Weights of a small mixture-of-experts language model, trained from scratch on English Wikipedia: 18 layers, 64 experts in each of 16 layers.
Below are experts of layer 6 (counted from 0) of a mixture-of-experts language model. Rows are named down (a neuron's output weights, with its number) and show model dimensions 0-127. Each number is 128 + 32 x the weight over its row's rms, rounded and kept within 0 to 255. Numbers have three digits each.
Before each expert's rows: a language model's description of what the expert responds to. This comes from a sample of Wikipedia text that the model never trained on.

# expert 38
What it handles: Prepositions introducing place or time phrases, such as in, on, at, from and during, as in born in 1895, located in.
down0:126147100116153130094144141124120140082149106068156139068139157110133100091111098126090124110137133088124117124105135068085067184177129143149080146108123122142156132151110144113134122096079134176154132104184150135100125097067139054100076073108120173167110106101142105111132126144071117090198198127158128165168122139212125095144063146200175129152128115129141141149158127112069172138062
down1:162115126121139151088176159132144095121148135111113157147119092045138085174146113122169108088160080148103124127161145113064166084159165142125046122108165202104130134183158112083172134142079069107160135122079109184132131098155087132132132187100205171130092079154136140129169074177136156117140156080166128115110116137177159079142123160145087139144148123117158068134131110125129095114080
down2:140128162159169196127141151080137085195126087123105154079132155107184101092122114081132146112104155129150149125110046115066161136136200133092145097122147090189059145099140144125111138118150171124081173099145116101066148137146107094131110125174108069152143130114128147105139088144114071186099079155155129110169182034157137118130126110137082158130139092082095131118097120155085116148120
down3:087135151190168111143087145109139159119112132047075089124119180134106088103153089163166150069116085167138100109134115078147072105163114068068146116137108083092107173088125121086098144177146155170130145153100125161156138099085157102102075131148118160100135106168135197146139137144131187166148150175087156121131081104059170107104131173153093119106139110107119109146151102065126112084168
down4:130119116115133094148138087100104079061144096067136143131052116163122069148147082055108133089161128128147116151101142140143147159161162153181096142135144103187148146104096153123090129100121114091100091107095089100106100212130125195108124149146113120085123099123130152089155128109117097151110188114084080142177154122074082071110133149131095149123133179117143121097128205138189115160057
down5:144100083123145071180212091080164107123107090145173161097138133052179121130137157161120160117137180161146113111091101073154149117130131117192140150169082143110077151122098121153144118143135063152137160125139099077108196103133140061143149232148147149105103119164117098171148135104128148135162105179107135141103102135143171161162119079147071130151134174121153116136137183174132105108142
down6:162126154110141152086052082187145149111128131136151149081121162094093115108138184117117123148174112133127122210123107100212136162133148124128105111138128113082117129110138137163189130174129130101092160125185142023117127121119129156117196162098131126089139132177116103151070163115159114141083142154180138093088095152076151152129066146162107120108138072136100152145140111206090168128165
down7:125123106160135091071118183110072073169080133077166120135122116179116102103125076212155140108157118084110090109142120142136128155066124088127174048182197173143126112198132120183172123147150151140095123160155181165124074119129106096137125148110107157160147137100165063132183107193155117160150138107141111140081122110108160127189120128122128132124104150115101118161155160076113100116159
down8:167096190106176106107157169100088102149101161202114093144150163044202103143188162139145167116092072169116123106145101177138148156114132131101174130136179180138115087111120124124149186150161037113128154108121092118102122131138168106123114093157126150147076138090152108132054130173125162078109181088141160107136125118114140128098143097137120180105129148110093084142060149138126151140103
down9:106082105112126121183090119119162130109153117158115170169145098156138101106096155131119112146149065154155103133159168128115065160141085113153080172093136098185056113147166149110122185135149154108201066106109132148120126144128189138149143126064122169126153076078075130166112136134137178053114144153137114132176195092129069116139119131136125104081102120147133081075119080154099097139191
down10:124119152159128167105140136137115071114092071128110156158150156084146140185141129146126105140212109162158126071120220121125078152143117188167138162120082111113184135154122153102129080189115201135080101140138131163168097088125130094104154127105107100056164133137155122166104109025103129107113096099156138123144119175108147113198150096136128104093111116144115104136190143097145165110101
down11:085087123154135156152150125104059166037167156170123173159126143121112115073114108119178140160122129154101131104088090141146135132055167175133094145110100128135100137107184098121119134168147128116161168095219093082062141102117140161160107126151102093177151084104090159070117108157103084123165136111136153104096104085133152152108175076138154131134119152109136099153108068066184160110132
down12:163067139164018153159078098102129160088163078104136100134098158144203145155132132084154141121194119137162134133112088127130153140059137174151130109110089118181094173097132119163100122128185137172146096095105172100142118138145156110086123088106108157135142155141124118087083143083165139100124152157081047106107132145141149122136110092167092089186133091102130117076126171098103087161117
down13:109143161108116178154139012114121143124155117138149081152111141079142181158124135037120114170123101113126179106103134076125143176148098095100145083137101148115094106159117131117136163125176128039187128127136077120101119109110129189097103172135138125132088206117122128134119208147096101144128058119152094123104143176136126092155115154128188113175188131116122155135127116106115093093153
down14:053116171106171138146082130132108136186111112198156111134083114115161102091112161159052120130109155119173169123162101099093126161151146070094074178128101122109180059162151119127161094182088160154122097195090179172087158117106127143110137137103095053125098123098169118110163127096134069156090127122135115152157094145132072112155094137166131093096174126127104139136164179122146158118116
down15:117084204136112089142161085120092048124178130114122095105098106072133133139131149188120151115100160091146093111128158066120109135158122074166093143198148066182126126123125163024108130080154116099134108156141123175092184117071138179181088133115184162165129127158094180152112132113150134131136143142142153109152112134143121099122146144094166139156088106103069114111112100092106101075136
down16:125133105130183156149150144082138067114151088074133112147084113115139178104141086038091128182069075128116182145131139118135078127169179129144152117108098096091093098072085126173127127153129121131100079174117099103174104110093107132092074107102106107127093080131129132063173134099142157178134127098124137185193169165114127089120098101095148142173130118119112052079101118142118139130085
down17:104163152094096181115107122111098145129128123118180148188106128041110129098118163079165135177151156161147138140036149102107127105157102141150130135065110159091159115169152105116167147161050162116087197141086157137150137105150118117141094138177131126131113132143160130058137088107090133066168143097118091116078123065166125118160168098118084112154163136125140158059131119134064146085128
down18:180064082103114148083119137110183139076143175099118163119138159111116034134085109122081100159126156148083165082112153162072127189153100142172122166126093126112117168122160168122080158096098110121115105132149101067125132114172074166135176140136143122123129086082152150194125125153099090120144149134081143155114167115162105104089176098131136118155149092194129126210135085084164134143146
down19:112158101114120076145223143161125121150139137150070183131103156065110119146118170117094144061146145065171150136145142067106093097148082158130112105109165171144111165126110098135096138157172079139152134093137168161156102158106124079075154105124118168098136075126169156097154133121128155145067133161107126086180141140110163167137177158139130165192104068135118107168113127080071086098164
down20:121116156128161127091148199190086107106144158101108074179084120060086155174142158149103139096149091139137075167041165073157087113168098162147174121123163122148161105120163187100094087093129124089121077095134112176188121080104114160104146091176133080068112133090105151136112180126177114143107116090108153115102107156139170111103146127104133113161158114141083108133091127126132179133150
down21:126061124146110137126164123151111109098125150138140143139194167050152160167147166152138125127084176134142137136152128165139126153162139122130069146119177190140170152067148185117093175100133138137135105151180131142094082089100154093097146130092104119118099102068072167128100115155129162145170124116099149089121209136090169158150134073222114148147087128119144108101152079095070079162115
down22:127112165114067145145118127145176148155123112105095135096110132141100193142140057150073093102185128097158113092108126167069108099108194098109155116076106070131082150166138126122144128122189143085153117185104145105126189124128098140113060164118150128117126101070134141158175113180077160124141091105150067171124111160068108127159121133089152096159178095121198151143144113130107118185085
down23:130148155148068141142123180160127133110141113132140061170137089210149173108153130106127098097144153177050171095097102152140107216085222137142189176096121065148117149100155173154079107104155169128136103108109106090153165162156081109132138125131166113145119114119130185123136115166110144117110136113110187113087091081141121143122093095149086134092189117152147105167123101112140085121149
down24:115093144175169147111138123100092133150099169128118126154148164133070137102151142119140149065084049144152155146169122170135181069103137187111039108175141143172121148086126144051085124152116188110130170091152130183130104112161110125136092098158083085179059155057170116168117132115101121128099122138107118112128122111142183118115140185133095152076109161141109133131105108145160106067117
down25:126137120125118122147154181128157167166159087141132057158170127102069132092187129164182132120069158131165126119135091099117123171161097110171063171149146117145208127093109150110113105163216114128149072099103077103129146104148087101135106152119092125081112125152140144061128091137078175128118094151147152131139197141149109120159193148135145147134113106153149078140170158056135078149141
down26:221171107170158113175148109083150203120162087071143119114120099147197094108153105114155143127110099128103173079141026122050168187129127126138124101089113158134136139104135088199062151103092133148122118150167128115108191127146130114156143117139089142164158176121108110111103122160160083107117074131132098113129121115086113124113123146102105196136100156089114152166124130139087162114162
down27:102133124133172108142099155133183106158146026145151151081070095115151116152165136146136153112131148169131106156117140144097115149128103109072110168185150136139138093137135076146074127102098122138106142182097126088131120165118102107126067171095187145076126171113143107124126151129086107139150117111124125153060192126159118128197117126077087137120182169104189145121061164183145203163090
down28:082100096167082125098093115109098109113142107135125101059132163131147148093102078138129143115094137149170100108120130149056074101162162168048150148146109132187082156100099176123153102185112086112165168099118144107113113151175187097153090170126129145153154139072115129184088184180179158099188132147148138124121088101132075158176132130113114139088177134100109188154114106126109150079111
down29:140126129110102161092182160163102146132091171152071132147152140068176124142072152103096084164130137144163119104148166114158153084135119148104109105169140197120206128099156095085116115135094071083121171119084165157140091159132076189100077110113168134064116075134071137099130116082092105145156129133088075147133076186144129121137147152099108133128079164130174166176157139135129083119169
down30:111130154100110139135081135133184111118152119094094143121145145178170079111146137196099113171165134115091168123153134111113181108063129071134146159103070128171137134220145153168135102145170211165067121121099137144148102056109126111119136136157156125095068129169100040125162142148137116134120175136158110130123140124191077095161148112100110091092145116077112117101099163185110141098143
down31:143176063168081166128171117130143141175129175115157092101186088142044083146100139158139152099132119081107079169145154168109108164125150136110161137190102096117174113122122147086131144091146121217130162194095074070147125157163092141110103132128181107197151166167144112192143118132131121174151097111165137103124089130097098141122117121140137139139160151115111091092110080184166101124098
down32:114145124082094134092121140091157173125138099127182126135114102097178138143102142142083159164092183099067121104120154113147144099158172107197077139129126142134151130113088151103218097114125070078074124128132075090090096120076170142130075164116106080132140066121080114088139116051098118086078096148089079082086152122091130126127170065120143116122132155138127124105114133157174164096102
down33:162104153179130147181105151113092121119125088109145044147105157134138098114147081164107040169219179132128089201182109131176137147081101114118108074109131151113120165082133093180111128160096135127063123124157113153095118153086091140101124120099075175138130186161173171059147143143105155165113099125117097142127150132101139168159162143142174121178145134125155133147132140094076112117141
down34:091143094160154098159120112131115153128172161049131093156157153135150110091114079100136152129141095147120126121093100135104104099155174086095109099078117126153128147074062163165118107167084081119158154203130088160149151134132125168070146169134163119039149122137098143126097133178144099177144097182106145107166141152111077120125103077120164145149140088108045115093113167091159150052139
down35:139154156129169130163124181121134130145109119181138149096100115112124070109119122115095118161140160126096165167085106141104164149124141095109097104069106163172152200099098124176123093158186098116152101039156085085054137074143077146130102111182102080087119180164146124088119114111114140077131094104155099148140134088130141078124185121129114090168116187080087150136083088161127179141102
down36:128157114143164215170079155086100179144047174100161158104117144132132125168061114114119163165109094080179117095116065173123127161146115146098121149134142161099139123088165139103113124084137079093106175084148112120120197085130127137115108128155096131115144161094146104143094191082102162127126107164111082081185203108141068159144135123112173186123145117153080156129127117088134129104130
down37:124161110147194197151119166103138106155154126099108114087100099108013171167096161151148098152137076091134129156134081126161172102146117125171145071107137126108103095180143124151191136166104104158190135183094172130151090174164083101161101102144123117140156129162115176110146139198123125187170134089141123126112138091120158137184186112119154112108133154126163085135174162130108111087125
down38:139086118155099142116123171122102102131124181084098108063126177059081147118144060097177196098146110057121166149142160165089136138159144118130119093111135117140170099150146176150143153032093125158094180157175139133156138126137144133110154121153176150106147142053106147149117209081135144144136123121156067120114167175123166156145144158114192130091153164131123147116164095181136130133102
down39:185165124066141136180125091184121183110113090114090165124092114159074114211146167160167170114070131127164134147129089160110155104125126161117091114129125082180176153169170127123125100079097203115115074095156139168175139090146118129138106100191157165121145188129100171143088172109100177087173120135187126140129136142117054120151146108121106117089100113132154147127104144112136091108094
down40:029131142148171145107156102114182110163189144075146109103116084094115122158133126154190101081147144083097136129053105097143162098127049153116132095143152083121118115174160144047187090215126150122191116125111144182166102083103081148121105111141133088114128094121117114168132123152118098168096130102184120147167102133103162105146129155149118107193115119105105129123098133099112156127146
down41:125084164167160171083132152088154116103096122102103148126143155084183148101125137118104118164148089116131132120101095169103187096137182130123074150152100186106139139133140058138159142034137130123110073173180134098174187120132136104177080148134092138165110162106163093134141099134075128083137070146071115150086119125158116151093201149145183066155101124133093113106161123158163113141080
down42:110065200144123120102178143133161122101069106116186107134139079153102079114124128145048108093135139150171171084164148133133087198230171114115093118095105131167111151137124117169090120134100134139173113090095121123139117107107075130127118173178104112139102141066131192149162131131151123158106117104093093122122134139160173133146212126120141091153049096171163166128102135119132152138138
down43:113089112100099068107122171116148086086146170151125177073124140189126114150114165189103160150173186077041169078117144151153118104096140126103127124159093131114175109120143094152147112145081080196122140136106095119038084104155136139142166141118083129080090148139129091126149108099119188112118165139118107105112097112175137098087097198124093141129117165093106101166118117106105066113098
down44:129120140162128181092169096086167173173033164148094098140127086103151115146109112150140179089155070097148072113099117085153156082135105117135175078085101144129131081152110128055140113142174110162126127137149139171148086185114148137174119153201116107137161120173154124109091104186120129172206124111120138137094164124133152169103074152150161101109097154091178094107160115144097102111131
down45:086132105036099109146120117135102147148082175165193146130143102143079096083088125115082149175093137112116158134056151149074159138134135137144156169162180135115129042123120144080117084121108117122107163152128147098128064153179110061120089138176151100125112121123101147082174115096091193142149114164147098126104094139118171100144101159120167104135096066154072134133166163114132172085147
down46:122078109081065101122051101141102161155114056136089118130192136190113092133151155077134144106054120200099141113075147167108104138147161122125110117156134172134102173169155131141044174093127127085113113120169116140141131140146120158160108129127119108148110133133117157131091160192164075101087164137110108138106170135089138119092142108094141123188141181085160177111154103177186144140154
down47:077073093107122106087088111188138138146125113110093060119113138191147063115127159145161171093145127134143115122082137108120088091121105151141154127130062137096092074132125160068139178134089149155099141101086143147169185190148137091148180109172161183058143150172122112112092116110087133096150135095166184133083138133097151116204130118168140148082119144094162087137134127159147071156126
down48:112137136121055129156154099138117144118099176125153101173194121121157150168163180070120164153148148181082118127138160201147079135139096096089094175092127109162169128112095130122131123129178088164170122129109062076085112088180137201168143125087103167120080109084151133126082157074168082125149084134111085196165080107117131147160132130174137128171086143135115138140147114135142137142082
down49:115066134130117058085122123145093117167079119198088162116168145157159135145122111129096118109114092110102147118139091180120096147090166172077105159177141150125163147109169065181124143127147179164161149113144121101091109167112164128081104173126137148166144139094115072137189129035111108108139166145127095179143161177151136122098113191132186130170079149171127139106071152088136150122095
down50:097127119161147113145157129125130124096198136073175136086111150138154085101062100125147145116104089113102146152164142122115122110153164164078091184165091067153124111198126080088124118140144052101177135130130092135088152147139138044119111129122118106102168097104047108121118142085123103144086118104162116069175110116124133158148132087109196148080217078083154134125115129103104125121102
down51:120123107074099143066081084144149163113131185126116110170129042105144173081170226138112097097096137133104134108117101116128122059133107144108149144210125124138130146141123126161133110095175159097200143141140163153176115137136132149106099123144193183079125126131118136125177150136121096117166074152186065105079175161149166125059080131134130131144167104117107132096150102132117157150101
down52:146175127099151103103126170112104125115130139156141140109129108132125112177175124148190108127102116086146176179156117111160156055148130083078178068121160159103122163161145123171178150111080129122132091138099110119087124149101092117085112099108108082090189144143153118162148090104177152158155127091190112226153089154084131169143118078159098081092135147105128094093159120124082039112126
down53:119124126164086198118143114106131081175116153122093090138120161204154182048151130097088133108103125115115156137079111066078141140097142079143056114072093122170157140124139075179182123123131115131107092147107082113119064095131088124106146093148129149114176137101160097084128127145183132153073156085142114111147125147115126184150071142126132089076173151150103116151111120117140073173182
down54:114115127154119131105185142123108135107126146153141150172126116130143170082092189137116170122176062108116059138171157146123114058124067098159146137093148082135188155118097139066139056169135148094089123139142138120158114127105081107107096125203104168087137065097113145131140118101108151149157120089190111114116142177061102150177121143117145107137117101090075104073112154138120103055176
down55:151184083132163144113145157152166113126082171106192126160099105094122133144145148081113090151127120087124104173107098117165063097178164106148110099089142128098114154108135167113158067140114116091119095174160148147136122193133073067048127113127109108143107066162101117112182130161150139119125161110137102142146140226180095124109073084161112149089182142137177152131172181124108109102135
down56:120104173166181127094086170139107073156137150104127118107136110086154157130114055141127137127138106070099140152081079132099145121092096090137149112096141153084110130113167149148150122122084104156126090168173094207078133063100117154112135132166079053091084133136108147104142152181144112079121168094156146104183198101167158102135139137153058175137130115079144098086137064104128126112162
down57:134079106097126113130164133128183159163095158087113126111137120083121133121108148147136158123111062052112107171133157063139087105118075156136077089112101187101157108153164090078134164143142087190137100122097051166144155112139127146138112049136085070149066088116221090176153114114122156126217103107156120082112101099110158140116104153117146109101145110145121126103120152106134114123115
down58:103146141164110095095149113130172132175114127101131087165114147108161096122156127123135082175217168182074088123162143072099145118115118086094123167168100174120129036139186149107147082134135115161088157112140147154139069107104129126099127148087167173101090123141165104139133102098137147148153165162116165112119149182097041158098110119138100084140067110143153110084125144173206104116148
down59:130215095112118094113156148146132140120064159184170149174121138161089094122152131109146137085090106123166090113143119146179151094091094114166173139197167128103127158136158124083192102180141095147125110113065155143124131109167142069145116108162151066128145165116172134149109150149193119122101139138113159125108094121149227174098168156184136125085136182097121148161150133156120085171148
down60:088172182136138130073210118146105225149064140128148134126121121090123090202154131118152118135124154093124118114127100085176074136077131188115216134097083119169140117140157175174108125131096098153115119163089135121121181117086081139093043084107142109194120132128123125147116159143106153171119106164128119074157084147129134083105134142102163111113105151101082123127110089102157118116134
down61:134191118090100126134199141122164165056101154122167133115103138182159144196123115129144167123158104127134138116153146151160144154138136143097123165100138146197160116079158106198139135117141152183144149152093101104127129121145146139064055108113113131127135126085168158070114113121097132124138173162115109107116081081124054154134093033086148159156103195133137097116104189102164080137093
down62:189115144157139102130089095137151129176133050135118156102138089163111129134154163118110158072156141120065071148140169142070107160121074120135180135120085184058151094082171082131089141126147174164155121143179120146158174125163132166144059112111138124150151157134140142075150155187063129093165128138099118068087131144116119114163107115188127152101096078159133144104097122102109140192151
down63:100104137150145189106085070129206137123159120095172068111134127110185187122058102137128128124118148055084145194151154084162080089146120101097072141093125144121074119105134102115103144111122117108156090162091110145114167144120109104112140161160156102144136081206117135107095137162170131162119129105187123130181124058155149129122142090162143111157168086143181069150121159108091122136167